Below are experts of layer 2 (counted from 0) of a mixture-of-experts language model. Rows are named router (the router's row for the expert), down (a neuron's output weights, with its number) and show model dimensions 64-127. Each number is 200 + 20 x the weight over its row's rms, rounded and kept within 0 to 999.
After each expert's rows: "comes before" lists some tokens at least twice as common just after its tokens as in all text. This comes from a sample of Wikipedia text that the model never trained on. Tokens count by the router's weight.

# expert 16
router,212,213,221,186,227,209,208,186,223,211,206,214,212,199,176,231,222,216,251,204,197,184,217,202,174,185,195,197,186,179,205,193,178,199,183,191,218,168,207,206,180,183,234,234,190,188,213,205,212,206,225,218,237,188,219,209,198,173,207,199,205,210,201,210
down2,172,187,213,194,180,195,211,195,217,203,202,197,248,173,190,239,186,184,189,224,159,205,179,201,215,216,181,206,202,196,194,194,215,203,180,185,220,179,211,177,204,199,225,198,166,173,200,194,228,178,233,187,212,208,190,203,219,181,226,200,184,160,220,211
down3,188,213,195,157,178,194,184,216,217,191,170,187,167,219,196,224,193,200,247,166,206,190,214,212,207,199,211,208,217,203,188,177,195,219,234,188,224,186,247,191,194,188,188,192,164,225,195,234,174,211,210,195,239,228,170,177,197,190,185,198,187,215,194,227
down4,194,163,214,213,165,211,222,131,201,196,192,223,215,228,176,216,202,200,204,202,179,199,224,221,191,230,223,216,202,233,150,193,189,202,207,212,204,191,236,232,213,198,167,181,177,199,197,236,188,206,200,194,236,209,210,217,206,190,191,206,211,201,215,178
down5,215,217,229,210,183,228,186,202,187,222,256,203,187,188,207,223,190,181,205,189,184,221,196,198,196,179,193,178,205,188,224,193,172,216,224,179,196,238,214,227,231,174,220,206,198,170,200,212,187,203,216,184,161,143,195,202,186,203,198,179,197,222,209,217
down6,169,193,177,234,142,195,186,206,193,190,196,195,185,183,247,203,192,183,207,203,225,207,203,196,210,190,207,224,200,221,177,206,192,201,200,204,218,237,195,216,215,197,188,170,193,205,198,192,218,180,177,202,229,211,166,179,201,187,189,174,132,194,205,203
down7,180,185,222,246,191,210,176,180,206,226,223,223,182,244,213,182,205,228,179,194,253,196,193,221,195,210,184,221,187,168,214,168,212,200,219,203,163,167,195,207,184,198,183,251,228,182,203,193,196,207,214,225,219,197,185,173,239,180,201,181,190,180,218,161
down8,214,217,214,243,216,202,199,164,207,217,198,206,224,195,194,192,178,236,142,196,194,196,175,185,198,214,214,217,191,143,198,197,209,206,231,192,188,151,209,204,200,226,206,228,190,178,208,192,209,194,203,178,198,187,199,208,206,193,171,179,190,185,191,184
comes before: "\n\n", "The", "|", "-", "=", " ("

# expert 33
router,213,214,206,189,246,184,216,202,207,220,173,243,191,204,201,222,218,218,227,210,192,190,211,154,165,166,183,186,246,189,221,196,196,168,195,205,176,191,218,203,190,217,213,211,186,196,229,237,180,199,226,202,200,186,216,234,178,194,182,175,208,186,223,180
down2,197,189,229,191,178,237,202,239,218,185,202,172,165,208,218,183,189,155,217,193,191,225,187,198,216,220,206,189,201,202,211,178,203,178,180,207,186,193,167,223,199,218,201,219,234,177,206,234,201,225,204,164,207,212,185,210,207,204,235,214,205,193,235,215
down3,201,208,226,179,199,210,205,148,205,205,217,169,172,198,237,189,177,196,192,202,178,219,223,174,212,197,216,181,186,179,194,203,192,213,207,202,190,193,163,192,171,182,198,220,189,223,216,216,195,192,183,184,220,195,192,219,181,212,221,231,211,198,213,217
down4,204,205,176,203,167,150,187,216,195,196,188,207,180,226,199,193,249,184,205,201,217,193,204,202,199,245,151,208,203,229,198,176,172,202,218,164,209,189,151,187,182,189,188,217,172,206,197,209,167,216,191,198,187,239,219,203,185,217,196,224,193,217,192,232
down5,181,214,228,192,202,209,164,206,205,195,202,181,177,193,220,211,167,234,222,193,174,203,206,165,226,182,203,164,210,192,204,236,188,237,215,216,227,207,190,219,227,185,175,231,200,198,243,199,181,191,188,175,200,197,186,221,194,211,213,229,197,171,189,211
down6,184,199,211,203,188,215,192,193,184,178,174,171,183,167,211,191,175,236,183,200,208,195,184,194,199,198,186,194,202,200,192,201,197,233,173,200,199,232,188,208,209,216,179,176,211,217,190,219,206,230,201,169,173,192,188,189,205,209,184,228,224,182,214,201
down7,175,175,224,181,221,199,196,200,228,180,180,197,168,219,182,209,196,208,177,207,201,186,259,209,193,228,226,226,220,194,166,199,198,196,157,231,157,218,196,231,191,221,219,236,187,213,246,218,225,217,188,179,207,184,204,191,203,226,213,214,202,177,241,216
down8,192,200,199,204,172,228,181,217,189,189,196,166,180,231,207,199,189,186,235,227,224,218,208,229,205,209,193,185,192,199,216,181,187,180,198,213,186,188,189,208,190,190,213,192,203,199,201,215,163,197,191,214,210,215,223,207,213,176,206,212,211,153,223,198
comes before: " |", "|", ".", ")", "%", "–"

# expert 10
router,222,196,191,235,218,168,229,203,202,207,178,214,192,185,192,231,197,201,195,232,168,194,190,232,183,159,190,209,231,206,223,193,188,171,200,200,187,152,220,193,191,248,214,226,200,196,195,196,197,216,240,194,237,198,222,210,168,165,192,189,256,209,221,183
down2,196,163,199,180,216,189,191,158,198,182,213,197,210,211,197,215,199,170,183,202,223,202,185,185,206,184,199,179,191,139,154,177,203,199,172,202,222,207,202,160,193,221,185,194,164,190,209,187,216,193,211,185,189,243,186,214,196,178,200,221,196,198,188,191
down3,186,212,189,237,232,201,237,175,197,187,195,181,231,205,207,201,183,213,199,213,194,187,187,211,207,209,179,175,214,200,161,156,206,219,228,191,179,171,192,177,200,214,184,205,192,213,202,197,177,245,202,195,175,191,172,193,216,207,213,219,206,197,215,222
down4,225,216,223,183,210,184,211,194,214,206,202,215,183,215,195,211,221,167,202,189,232,193,206,201,205,215,209,199,199,186,167,175,213,149,212,192,192,189,157,161,204,211,202,191,192,202,196,199,214,188,213,205,159,222,199,159,194,198,213,245,201,222,212,216
down5,182,195,232,155,189,230,208,169,183,207,221,195,181,226,195,194,219,227,199,216,191,182,201,174,195,204,208,183,192,163,207,237,206,195,219,204,197,164,220,173,188,203,212,181,204,156,192,189,228,206,202,186,185,187,195,184,216,208,202,158,178,165,219,216
down6,165,182,189,195,211,205,185,188,199,209,224,201,187,234,211,198,175,180,192,215,227,180,237,218,196,183,158,204,214,206,185,257,194,189,176,184,204,181,159,213,188,245,189,221,167,211,211,201,185,193,212,194,210,214,194,195,185,200,215,266,243,202,204,228
down7,201,241,206,187,177,185,185,195,198,219,179,189,177,199,204,195,220,182,196,188,231,218,194,187,217,203,192,198,216,221,194,229,175,189,177,185,205,186,192,184,178,226,200,187,230,199,199,203,206,204,202,224,178,216,178,187,207,174,212,249,174,221,207,212
down8,180,199,206,206,222,225,171,206,230,202,207,217,210,198,178,197,185,218,212,192,209,182,186,196,191,219,219,146,186,220,204,174,194,184,223,205,191,186,229,222,234,213,166,209,212,176,216,184,198,183,210,146,194,215,234,187,188,180,209,180,196,214,228,225
comes before: " |", "|", "–", ";", ")", " place"

# expert 21
router,200,205,170,205,210,213,217,199,214,216,204,203,181,194,182,247,225,240,210,211,165,179,197,190,181,147,188,141,202,194,202,165,198,188,221,242,198,188,225,199,215,212,197,218,214,193,210,208,230,253,191,198,208,170,196,215,199,178,178,168,200,192,196,178
down2,187,184,204,190,196,191,205,183,204,210,183,213,158,182,208,183,234,213,213,173,211,201,242,194,185,227,157,149,174,204,201,210,211,204,190,189,202,221,165,182,182,189,222,193,198,175,210,170,202,193,185,205,169,192,203,201,209,233,211,206,192,165,251,190
down3,204,181,197,184,215,171,219,216,224,187,202,195,176,180,211,196,203,239,216,215,204,189,219,135,202,206,210,172,188,178,162,191,226,211,197,207,246,188,204,177,174,222,208,217,213,173,202,225,249,223,170,192,189,210,237,196,199,227,199,207,240,176,209,223
down4,187,186,175,185,225,230,166,193,149,207,180,179,166,208,212,186,207,223,248,202,203,184,207,191,195,196,226,174,208,244,231,211,203,192,215,169,187,183,194,197,221,190,187,194,236,185,207,210,217,196,170,190,183,174,223,212,205,173,191,184,220,163,210,203
down5,188,208,208,173,208,200,169,196,179,219,229,187,200,167,191,195,205,214,219,187,189,212,197,217,208,210,239,215,234,226,225,209,158,200,226,199,221,233,196,211,213,202,172,150,227,236,203,205,197,188,224,217,219,211,191,176,214,200,204,212,201,219,220,210
down6,220,192,206,200,178,158,241,235,231,223,181,181,196,231,203,191,211,206,230,224,204,208,203,221,197,197,241,196,186,182,180,194,220,209,205,199,194,193,194,176,167,166,173,201,200,195,184,202,218,201,197,194,192,227,201,180,211,182,179,204,172,177,216,191
down7,206,217,223,179,205,226,173,223,156,182,195,205,189,221,208,192,238,182,189,186,192,220,197,199,194,173,170,223,191,175,216,200,191,174,211,176,174,178,218,217,205,198,199,211,176,208,205,222,171,177,230,176,197,188,168,188,212,173,213,225,176,229,216,209
down8,215,202,208,186,232,206,202,201,192,215,247,187,226,209,226,189,175,184,193,193,219,227,197,214,200,157,184,222,194,192,207,247,191,203,190,173,182,182,199,198,179,221,203,238,163,236,190,203,234,169,210,201,198,190,196,175,183,218,218,212,180,206,194,219
comes before: " the", " a", " his", " this", " 18", " its"

# expert 20
router,208,214,208,214,212,207,192,168,233,206,221,207,193,204,173,222,229,217,248,193,182,203,195,213,194,186,205,190,201,176,176,194,174,192,203,201,165,188,198,183,193,208,205,197,185,219,202,224,202,244,232,199,240,171,223,236,196,213,193,209,189,181,243,167
down0,207,201,165,203,156,181,225,213,168,220,195,189,177,195,204,211,216,198,233,200,192,191,187,190,205,210,211,197,199,198,219,242,202,198,222,186,213,206,232,220,224,221,173,185,198,196,199,229,200,197,190,207,197,239,194,182,188,238,188,219,250,200,192,206
down1,203,187,215,170,192,200,166,171,197,212,170,218,192,207,182,210,192,237,184,197,213,201,215,223,187,199,229,217,195,204,195,211,208,203,174,179,195,194,224,198,183,189,205,190,209,153,201,209,189,200,210,198,210,165,202,208,215,171,183,159,187,186,198,202
down2,147,204,178,206,223,217,175,208,200,197,167,224,192,195,165,181,186,184,199,207,213,203,188,210,204,220,210,171,205,183,158,200,194,215,175,206,183,191,195,207,185,183,204,207,225,188,218,212,173,178,198,178,166,177,227,205,172,201,183,200,162,184,246,208
down3,186,208,168,190,153,204,224,185,181,215,190,183,188,199,221,193,222,181,186,189,209,179,211,154,199,207,202,211,204,164,205,195,195,201,213,188,201,202,230,225,217,176,168,212,183,198,214,217,182,192,205,184,175,189,201,195,210,221,211,227,205,231,224,182
down4,187,195,170,197,235,224,197,176,192,178,186,224,164,190,180,214,200,172,185,194,213,191,192,200,214,190,250,218,209,191,184,190,192,219,201,187,165,194,206,185,200,218,199,216,218,148,194,202,189,205,186,215,151,217,196,216,168,188,194,181,188,195,189,203
down5,174,187,223,201,218,187,196,164,205,206,189,206,236,177,186,203,180,198,201,220,199,182,193,247,205,216,208,189,202,188,185,164,192,205,186,173,192,182,182,185,206,205,209,206,189,188,196,222,211,193,199,177,162,204,205,227,178,177,199,200,162,212,195,238
down6,203,227,238,202,197,183,205,160,206,191,202,174,205,179,222,205,214,204,194,215,202,169,198,230,207,237,184,190,195,207,188,177,187,233,190,190,217,181,170,192,204,198,177,192,188,210,184,223,227,181,202,159,204,217,163,198,195,201,204,223,198,182,190,241
comes before: "-", "=", ":", "N", "W", " •"

# expert 24
router,222,201,197,195,235,206,214,187,222,213,224,184,219,179,203,203,224,211,212,202,192,205,194,187,184,193,195,174,193,169,206,182,179,171,195,222,190,195,204,184,174,221,196,209,171,243,208,201,194,217,187,222,215,196,215,235,199,185,170,217,208,174,215,189
down2,166,208,184,191,222,199,208,218,198,204,175,187,187,176,181,225,201,227,192,188,177,179,210,222,185,183,192,224,206,222,252,189,199,221,193,205,199,188,208,211,193,221,168,194,146,172,202,208,217,206,224,162,197,207,200,174,197,206,205,229,224,206,238,194
down3,210,222,179,215,191,166,222,166,153,216,236,159,202,176,221,185,195,192,166,161,183,210,244,207,180,202,201,185,158,185,212,233,174,185,195,207,218,234,186,198,226,194,193,228,225,204,192,197,221,194,243,191,203,194,215,196,224,211,186,235,156,176,189,155
down4,225,223,213,228,215,193,212,207,202,202,169,203,167,196,212,222,164,209,190,248,184,193,212,200,198,186,213,182,191,214,213,259,203,192,208,178,209,239,196,183,209,199,169,162,236,203,230,201,207,216,219,206,231,201,198,204,146,224,182,193,176,215,213,192
down5,242,214,188,205,210,163,204,199,189,163,218,188,191,188,199,203,160,234,207,226,241,220,185,203,209,206,192,196,177,169,160,210,186,159,208,234,197,229,185,177,187,235,210,232,206,191,215,179,192,214,197,236,209,218,217,222,192,208,187,194,192,193,197,168
down6,190,245,199,168,175,196,189,173,206,206,207,224,189,198,221,199,230,193,177,177,210,180,197,198,202,206,209,227,215,184,209,183,217,232,194,210,229,188,201,222,177,244,196,191,211,225,200,196,226,219,219,188,206,203,203,146,198,236,191,231,234,224,205,200
down7,171,195,208,219,176,182,210,175,202,205,237,217,259,197,187,208,175,183,196,196,191,189,209,241,196,190,205,190,178,221,212,224,155,192,199,206,196,188,211,198,191,217,193,232,165,223,204,181,183,183,211,197,177,205,205,159,206,194,207,213,179,197,190,223
down8,194,173,244,216,195,208,188,213,158,175,203,178,170,223,203,181,207,214,200,209,171,225,199,190,199,204,186,190,216,236,222,225,194,172,182,187,168,186,178,226,186,213,218,166,211,213,196,199,167,174,210,175,182,168,207,200,188,243,214,222,220,177,224,179
comes before: ":", "s", " of", "ed", "ing", " by"

# expert 39
router,211,216,202,226,223,150,227,177,226,220,194,200,213,169,212,227,202,202,222,205,197,172,223,221,181,193,178,168,235,199,226,199,189,179,203,201,201,195,202,197,210,223,213,198,192,209,229,219,215,219,226,217,198,200,238,214,214,178,180,206,216,181,209,193
down0,222,207,196,226,220,214,203,219,186,197,227,188,195,170,181,202,208,152,188,181,200,187,188,190,183,187,197,203,232,179,225,210,194,198,213,170,196,190,209,216,190,154,196,239,199,187,161,222,232,194,204,200,160,182,222,172,206,182,201,208,206,191,184,216
down1,176,170,182,190,212,200,205,163,237,204,220,200,219,199,176,213,186,166,160,191,214,196,194,199,203,187,228,179,202,190,212,164,179,224,185,175,215,203,207,224,204,199,193,195,168,197,205,180,154,200,206,213,179,167,211,195,218,204,211,169,200,200,195,237
down2,186,196,199,191,174,209,229,220,206,209,225,223,159,171,188,234,201,166,182,177,210,175,205,186,201,202,209,189,200,210,202,168,198,227,223,219,160,222,203,222,213,179,196,161,231,178,190,186,189,205,203,220,195,246,186,187,178,171,225,178,179,203,219,194
down3,209,218,157,217,251,188,214,209,190,208,223,198,142,195,167,197,183,165,201,172,227,181,197,195,192,206,175,201,236,224,172,181,189,207,233,185,198,204,203,206,220,206,233,209,187,166,201,211,238,189,206,218,205,226,211,211,218,200,180,207,218,236,202,220
down4,225,189,171,228,169,206,246,179,199,214,207,197,205,188,197,177,168,170,165,194,198,172,207,194,176,199,186,230,206,224,240,197,173,193,202,203,226,185,213,219,199,200,227,205,182,193,218,219,207,211,189,166,217,196,232,183,199,172,208,188,189,191,172,222
down5,195,195,217,187,231,199,189,203,202,227,185,175,240,147,189,203,190,210,202,204,234,208,214,189,201,185,196,192,187,159,201,203,178,178,177,212,182,217,166,193,182,217,167,223,176,172,196,164,195,182,185,205,205,197,221,202,198,170,202,188,193,183,178,184
down6,189,197,177,209,177,197,172,220,199,182,192,163,202,205,165,210,185,210,210,181,171,222,209,177,185,230,177,186,185,189,224,206,188,216,182,223,179,216,190,198,233,193,217,166,213,220,212,193,204,195,204,217,189,195,159,186,213,175,202,185,211,210,224,200
comes before: "-", "|", " -", " Born", " List", "year"

# expert 31
router,223,228,181,223,211,189,238,201,227,224,169,208,202,197,166,192,218,234,195,192,187,174,182,172,198,176,182,166,202,176,233,142,180,191,202,197,205,187,219,237,191,216,206,180,209,198,216,215,188,242,219,197,192,176,227,208,212,216,205,184,224,180,222,160
down2,179,207,191,219,212,190,197,199,171,220,187,185,187,195,227,178,215,151,211,193,188,231,195,234,177,197,174,216,193,190,201,207,187,221,170,163,206,163,194,191,197,206,197,187,206,202,173,153,186,153,218,186,190,201,212,182,204,249,200,207,173,187,219,223
down3,203,191,215,172,207,194,202,175,204,181,217,212,201,217,173,226,193,206,212,195,183,195,222,200,187,201,200,178,194,217,218,229,230,237,199,178,188,197,163,215,181,185,205,191,224,165,191,147,187,175,212,237,172,198,201,230,189,192,198,207,212,176,191,183
down4,178,201,204,171,208,215,186,192,176,196,194,174,182,212,197,225,193,165,254,202,172,196,173,221,198,145,222,213,222,209,197,202,185,211,177,191,174,180,196,171,238,228,212,213,200,177,184,229,233,166,202,201,215,196,208,195,171,228,180,224,242,215,166,218
down5,231,225,199,230,226,179,203,239,210,221,185,189,208,182,220,179,218,196,197,193,188,192,177,194,210,158,201,224,208,200,201,177,214,203,206,200,180,186,200,196,228,189,218,207,221,198,196,220,200,214,198,188,194,206,237,175,172,233,199,206,214,164,162,193
down6,216,209,167,208,204,244,189,197,181,177,211,163,186,203,201,204,187,205,190,195,188,197,182,184,208,194,186,194,239,192,164,210,200,215,187,199,193,184,207,207,208,200,177,209,222,179,183,140,222,178,201,206,222,194,225,208,201,176,199,207,201,182,223,230
down7,205,174,199,212,222,190,213,183,200,227,205,190,201,200,188,202,203,191,206,212,183,220,179,249,207,201,232,198,210,235,167,209,202,222,214,161,180,156,206,218,201,227,218,162,188,239,179,184,194,178,204,225,221,193,190,188,208,189,197,189,181,198,202,226
down8,202,216,199,217,190,214,200,180,175,194,162,203,216,189,215,199,197,206,216,199,179,185,205,225,207,219,194,259,226,199,173,174,207,186,225,200,213,200,209,216,224,188,198,207,192,200,201,215,189,177,193,216,191,225,194,189,167,192,224,187,186,176,216,239
comes before: " the", " a", " his", " be", " their", " its"

# expert 19
router,209,201,176,189,216,173,226,197,199,208,197,210,181,204,192,221,210,198,213,216,160,201,200,178,197,187,207,187,214,223,217,184,182,160,190,222,203,184,255,204,145,222,250,204,194,210,212,231,191,228,233,232,227,191,202,247,162,182,206,229,219,181,208,193
down2,171,213,200,208,173,218,197,192,173,205,182,194,174,169,207,195,183,185,215,208,192,207,180,228,207,170,188,210,232,244,188,232,208,222,176,167,186,185,246,180,212,184,178,204,236,181,194,215,186,173,209,189,220,216,211,179,205,200,202,232,179,235,176,232
down3,189,220,193,212,213,226,187,219,173,214,189,195,173,178,206,182,216,211,198,221,237,230,157,231,166,191,191,178,174,200,168,195,213,192,199,166,213,187,231,183,217,226,199,192,208,201,163,222,217,186,238,194,228,233,198,178,181,258,176,191,184,205,212,198
down4,207,235,204,205,201,170,188,180,183,219,193,237,201,219,224,183,240,183,211,216,202,218,194,202,198,183,198,189,172,166,212,174,205,195,165,198,156,206,179,169,219,187,204,172,181,237,198,195,192,197,209,199,194,241,168,202,202,199,194,237,199,202,160,216
down5,198,214,204,180,181,201,179,194,167,214,174,197,209,168,193,171,190,172,217,220,202,206,164,262,174,222,202,187,196,210,190,211,185,193,195,190,212,198,227,201,202,230,200,201,207,186,186,218,202,206,227,173,214,236,191,197,182,214,205,210,200,242,203,226
down6,210,265,174,170,226,196,191,226,186,205,215,215,211,209,200,194,197,202,214,196,204,215,191,219,190,252,223,187,234,188,194,199,213,177,196,185,169,200,211,200,237,216,229,194,198,192,192,156,188,191,196,195,190,187,221,214,158,178,184,179,172,198,226,203
down7,184,187,196,204,229,194,155,202,214,207,215,186,204,210,191,169,221,224,182,203,210,215,197,165,209,222,162,186,169,211,225,204,150,227,201,197,230,181,206,223,187,207,222,172,184,180,209,187,186,209,212,219,207,219,199,216,188,217,190,191,195,191,201,188
down8,210,186,193,206,207,215,204,220,200,209,232,181,240,206,176,222,164,182,209,202,197,194,208,212,196,182,213,152,179,204,177,217,232,196,193,151,184,205,237,174,193,225,191,214,186,187,199,234,216,135,209,201,219,204,221,203,172,209,193,213,201,219,212,191
comes before: " |", ".", "\n", "–", ";", ":"

# expert 8
router,208,184,203,225,229,197,221,182,214,186,187,227,235,206,185,206,205,190,228,208,176,201,193,182,201,168,179,184,240,210,207,161,167,174,197,227,200,170,222,191,167,207,234,198,194,233,214,226,185,199,228,243,217,179,251,220,160,191,194,207,199,210,226,196
down0,193,199,237,209,169,208,208,223,202,205,169,175,208,208,205,186,215,187,207,208,235,188,194,204,186,198,173,201,191,175,216,195,191,197,157,153,230,215,181,180,171,222,209,178,206,205,196,219,194,195,168,159,173,213,200,173,236,214,184,212,179,180,181,207
down1,182,154,199,201,193,186,193,235,181,220,144,178,275,182,210,203,224,203,184,212,190,210,179,179,181,204,190,191,181,198,205,201,212,183,212,166,193,180,217,180,191,209,216,206,221,200,190,191,220,172,217,225,198,209,200,195,237,201,206,215,164,201,198,166
down2,179,173,210,209,198,224,197,174,214,200,197,187,167,209,180,192,211,211,175,194,184,190,210,216,193,175,196,205,201,236,213,198,221,179,190,186,224,172,193,203,217,182,167,188,198,184,209,223,221,212,207,237,214,200,215,212,213,209,200,156,224,180,219,208
down3,206,180,205,226,181,223,220,212,179,204,190,165,198,203,201,208,215,205,213,159,218,184,173,198,188,200,161,180,183,217,158,149,203,201,221,192,185,218,205,192,185,225,191,196,193,187,194,250,203,177,210,197,200,207,184,197,227,218,216,174,191,185,159,223
down4,247,154,229,215,175,200,197,211,204,192,213,198,165,189,211,203,189,211,193,199,229,207,186,199,204,225,216,185,183,195,186,228,201,233,199,205,206,168,214,189,199,218,153,204,222,236,186,207,207,172,212,207,258,179,201,226,217,206,200,201,199,181,202,185
down5,188,237,218,225,190,190,198,161,226,222,239,225,186,198,180,194,179,215,160,193,170,206,212,178,180,185,185,227,193,203,273,180,170,215,201,216,213,140,224,182,182,203,210,204,143,217,202,204,208,186,204,229,174,215,211,208,190,235,230,234,191,223,198,210
down6,208,201,183,205,186,209,210,228,228,192,218,174,215,167,183,225,207,224,192,197,182,198,177,176,188,196,221,236,164,182,198,161,196,206,185,166,235,195,195,193,204,176,203,209,193,168,208,219,206,213,189,190,182,206,220,176,225,179,209,196,214,189,193,191
comes before: " |", " of", "s", "'", "C", ";"

# expert 2
router,213,200,198,217,227,210,223,175,240,215,205,240,178,185,188,202,213,218,202,223,206,201,199,193,196,200,170,157,188,176,212,177,190,203,170,230,170,189,216,231,192,200,209,212,191,181,192,218,209,202,219,201,210,181,220,241,185,208,183,211,206,194,201,160
down0,214,220,244,206,168,188,195,195,245,154,188,227,222,222,237,206,240,196,218,199,176,208,240,173,193,203,216,213,210,223,203,236,181,204,193,170,182,207,202,183,192,214,228,248,213,184,202,199,211,201,218,216,168,177,180,196,193,216,204,208,255,185,224,208
down1,190,216,227,216,241,185,161,215,174,201,237,203,191,221,208,200,244,213,211,217,200,193,178,228,206,185,193,227,218,164,205,220,185,214,200,162,187,199,213,196,170,204,199,186,198,210,207,185,190,176,205,181,180,156,191,207,217,169,210,209,217,211,212,181
down2,188,197,182,203,196,217,210,217,205,188,217,210,208,203,195,191,196,222,206,192,175,193,178,198,203,226,211,192,195,211,200,185,187,185,203,227,196,244,185,221,211,227,231,225,233,178,201,161,220,226,198,206,171,224,201,186,214,162,204,169,202,165,193,211
down3,186,235,221,205,187,169,220,211,177,199,191,167,211,184,171,222,219,190,192,211,187,222,170,226,192,206,244,207,190,206,200,233,222,204,228,198,171,188,219,184,189,214,186,208,198,207,197,194,224,223,241,185,213,174,167,184,193,179,193,216,162,197,226,197
down4,206,211,220,195,194,187,198,210,169,176,186,167,177,221,183,224,236,203,189,219,169,222,177,252,198,219,232,210,201,184,228,196,196,207,198,163,203,167,210,182,201,214,217,200,199,220,217,213,198,217,206,222,210,214,176,171,187,189,219,163,168,235,231,190
down5,210,164,196,236,225,187,153,226,184,215,201,181,198,206,224,182,196,212,211,191,182,226,194,223,186,189,193,190,207,199,179,224,182,222,228,156,204,207,214,146,191,197,208,199,194,198,182,214,233,197,220,205,170,213,223,181,203,227,193,217,167,213,202,193
down6,231,208,228,231,172,215,202,196,216,174,173,209,192,209,197,167,163,195,226,183,158,191,181,236,210,202,239,185,212,180,256,220,213,161,209,204,180,211,189,212,222,182,209,213,253,201,217,190,190,196,201,195,215,201,214,176,164,206,211,197,139,216,214,199
comes before: " in", " by", " to", " the", " as", " a"

# expert 30
router,221,210,202,186,241,200,208,201,212,218,171,229,217,200,211,215,204,198,232,215,173,205,179,156,173,155,181,194,188,175,210,173,158,198,182,221,181,160,181,191,184,199,209,191,199,200,200,170,173,195,181,223,214,190,222,216,200,195,210,214,216,214,233,144
down2,209,213,227,165,189,217,203,197,216,211,169,220,197,189,201,225,161,167,196,223,202,212,189,218,198,191,190,224,194,207,198,195,207,203,218,188,175,199,209,190,215,219,189,205,226,226,202,172,158,173,193,233,240,227,227,186,198,211,202,245,196,204,169,197
down3,234,201,201,197,246,204,206,167,200,225,170,220,198,200,201,211,209,166,189,219,216,203,182,229,188,205,233,207,212,175,195,186,200,242,225,192,203,232,187,197,224,219,185,200,187,174,196,213,166,194,190,180,216,214,194,203,170,211,209,187,213,191,199,208
down4,180,240,229,220,262,196,220,193,232,183,171,195,202,173,195,175,165,188,159,207,239,186,216,179,198,173,204,226,205,196,239,217,190,235,197,211,220,183,205,218,171,180,203,206,185,205,196,184,171,222,207,176,198,172,210,201,221,197,199,177,212,181,184,182
down5,180,200,238,178,200,182,208,202,237,240,191,172,238,179,214,217,223,204,192,209,200,188,216,169,193,199,195,202,231,219,196,193,199,185,204,228,186,192,208,205,215,203,223,179,204,181,213,191,161,209,209,214,204,176,194,174,183,189,212,211,212,194,206,213
down6,215,176,215,170,185,191,182,213,186,185,226,229,211,183,168,213,185,250,231,209,212,218,201,194,217,217,223,185,196,215,202,191,205,210,200,180,230,184,184,199,215,195,195,209,202,177,209,179,223,218,207,222,184,216,204,211,229,185,205,213,187,227,245,167
down7,181,183,156,231,194,237,223,209,206,215,180,195,155,177,230,191,197,163,173,177,174,193,216,211,206,218,197,183,222,223,203,208,193,209,181,212,211,219,229,221,169,180,205,203,199,241,200,238,192,214,224,214,207,197,240,195,220,172,185,217,189,167,176,206
down8,215,202,229,183,213,184,176,213,245,185,200,199,241,203,191,214,246,220,237,185,187,208,208,180,198,194,205,218,154,207,199,200,209,192,219,207,192,224,215,200,181,209,198,166,173,208,213,230,228,180,199,205,189,211,174,192,205,212,213,223,183,211,210,192
comes before: " of", ".", ",", " in", "s", " was"

# expert 28
router,198,206,183,189,203,169,220,182,207,215,182,211,209,242,165,235,209,222,201,203,163,186,178,183,197,191,200,156,212,193,223,195,163,203,201,213,196,177,199,201,187,186,226,181,179,184,191,205,180,207,207,194,204,195,249,215,191,206,201,210,205,204,234,162
down2,199,203,167,202,199,176,193,189,203,194,173,191,214,213,194,204,234,204,176,200,214,220,197,237,195,192,218,229,182,214,193,210,233,200,213,175,219,187,179,181,158,222,206,185,196,217,193,218,235,189,201,245,195,167,186,220,202,183,210,176,179,205,177,184
down3,236,199,190,202,214,166,190,218,184,189,217,240,199,221,212,181,176,209,193,224,229,220,209,175,208,212,189,178,167,171,169,174,183,196,185,191,199,183,251,219,237,184,184,182,199,188,216,167,219,232,175,212,206,206,209,221,189,223,207,172,199,210,218,201
down4,192,187,206,202,199,196,196,223,174,209,198,211,179,231,213,185,234,203,170,192,168,196,213,200,212,226,200,231,188,211,189,201,192,180,220,205,164,227,214,180,195,231,165,185,185,188,197,218,204,216,204,225,211,188,209,178,195,194,199,220,217,200,188,239
down5,200,177,193,201,214,175,177,198,211,241,205,199,192,158,219,195,187,189,194,218,229,170,182,182,210,193,191,208,201,226,202,172,203,188,181,224,187,206,224,187,208,177,212,240,202,210,212,176,197,205,195,215,204,231,189,189,217,210,181,177,252,196,198,192
down6,178,190,223,190,178,238,194,208,190,203,225,229,208,172,193,183,221,206,207,219,191,220,191,221,194,213,204,242,193,210,202,178,198,197,189,192,264,157,218,221,209,217,226,211,191,197,187,187,212,220,195,187,183,215,179,197,183,198,169,196,172,216,263,200
down7,204,203,191,192,196,201,219,201,175,187,198,201,214,215,217,208,231,199,167,191,211,208,175,233,194,202,223,224,213,227,170,250,216,200,211,180,194,187,202,199,167,216,191,189,184,193,193,217,208,192,220,229,179,178,185,216,189,176,200,211,208,214,186,193
down8,162,182,213,191,170,207,205,178,199,205,221,230,219,188,207,223,207,239,216,192,204,203,219,186,203,264,230,190,210,214,184,211,190,182,208,217,213,177,193,213,200,194,194,192,195,198,192,187,170,190,212,234,178,238,198,169,196,193,199,195,165,205,204,222
comes before: "=", "\n\n", "\n", "The", "In", " The"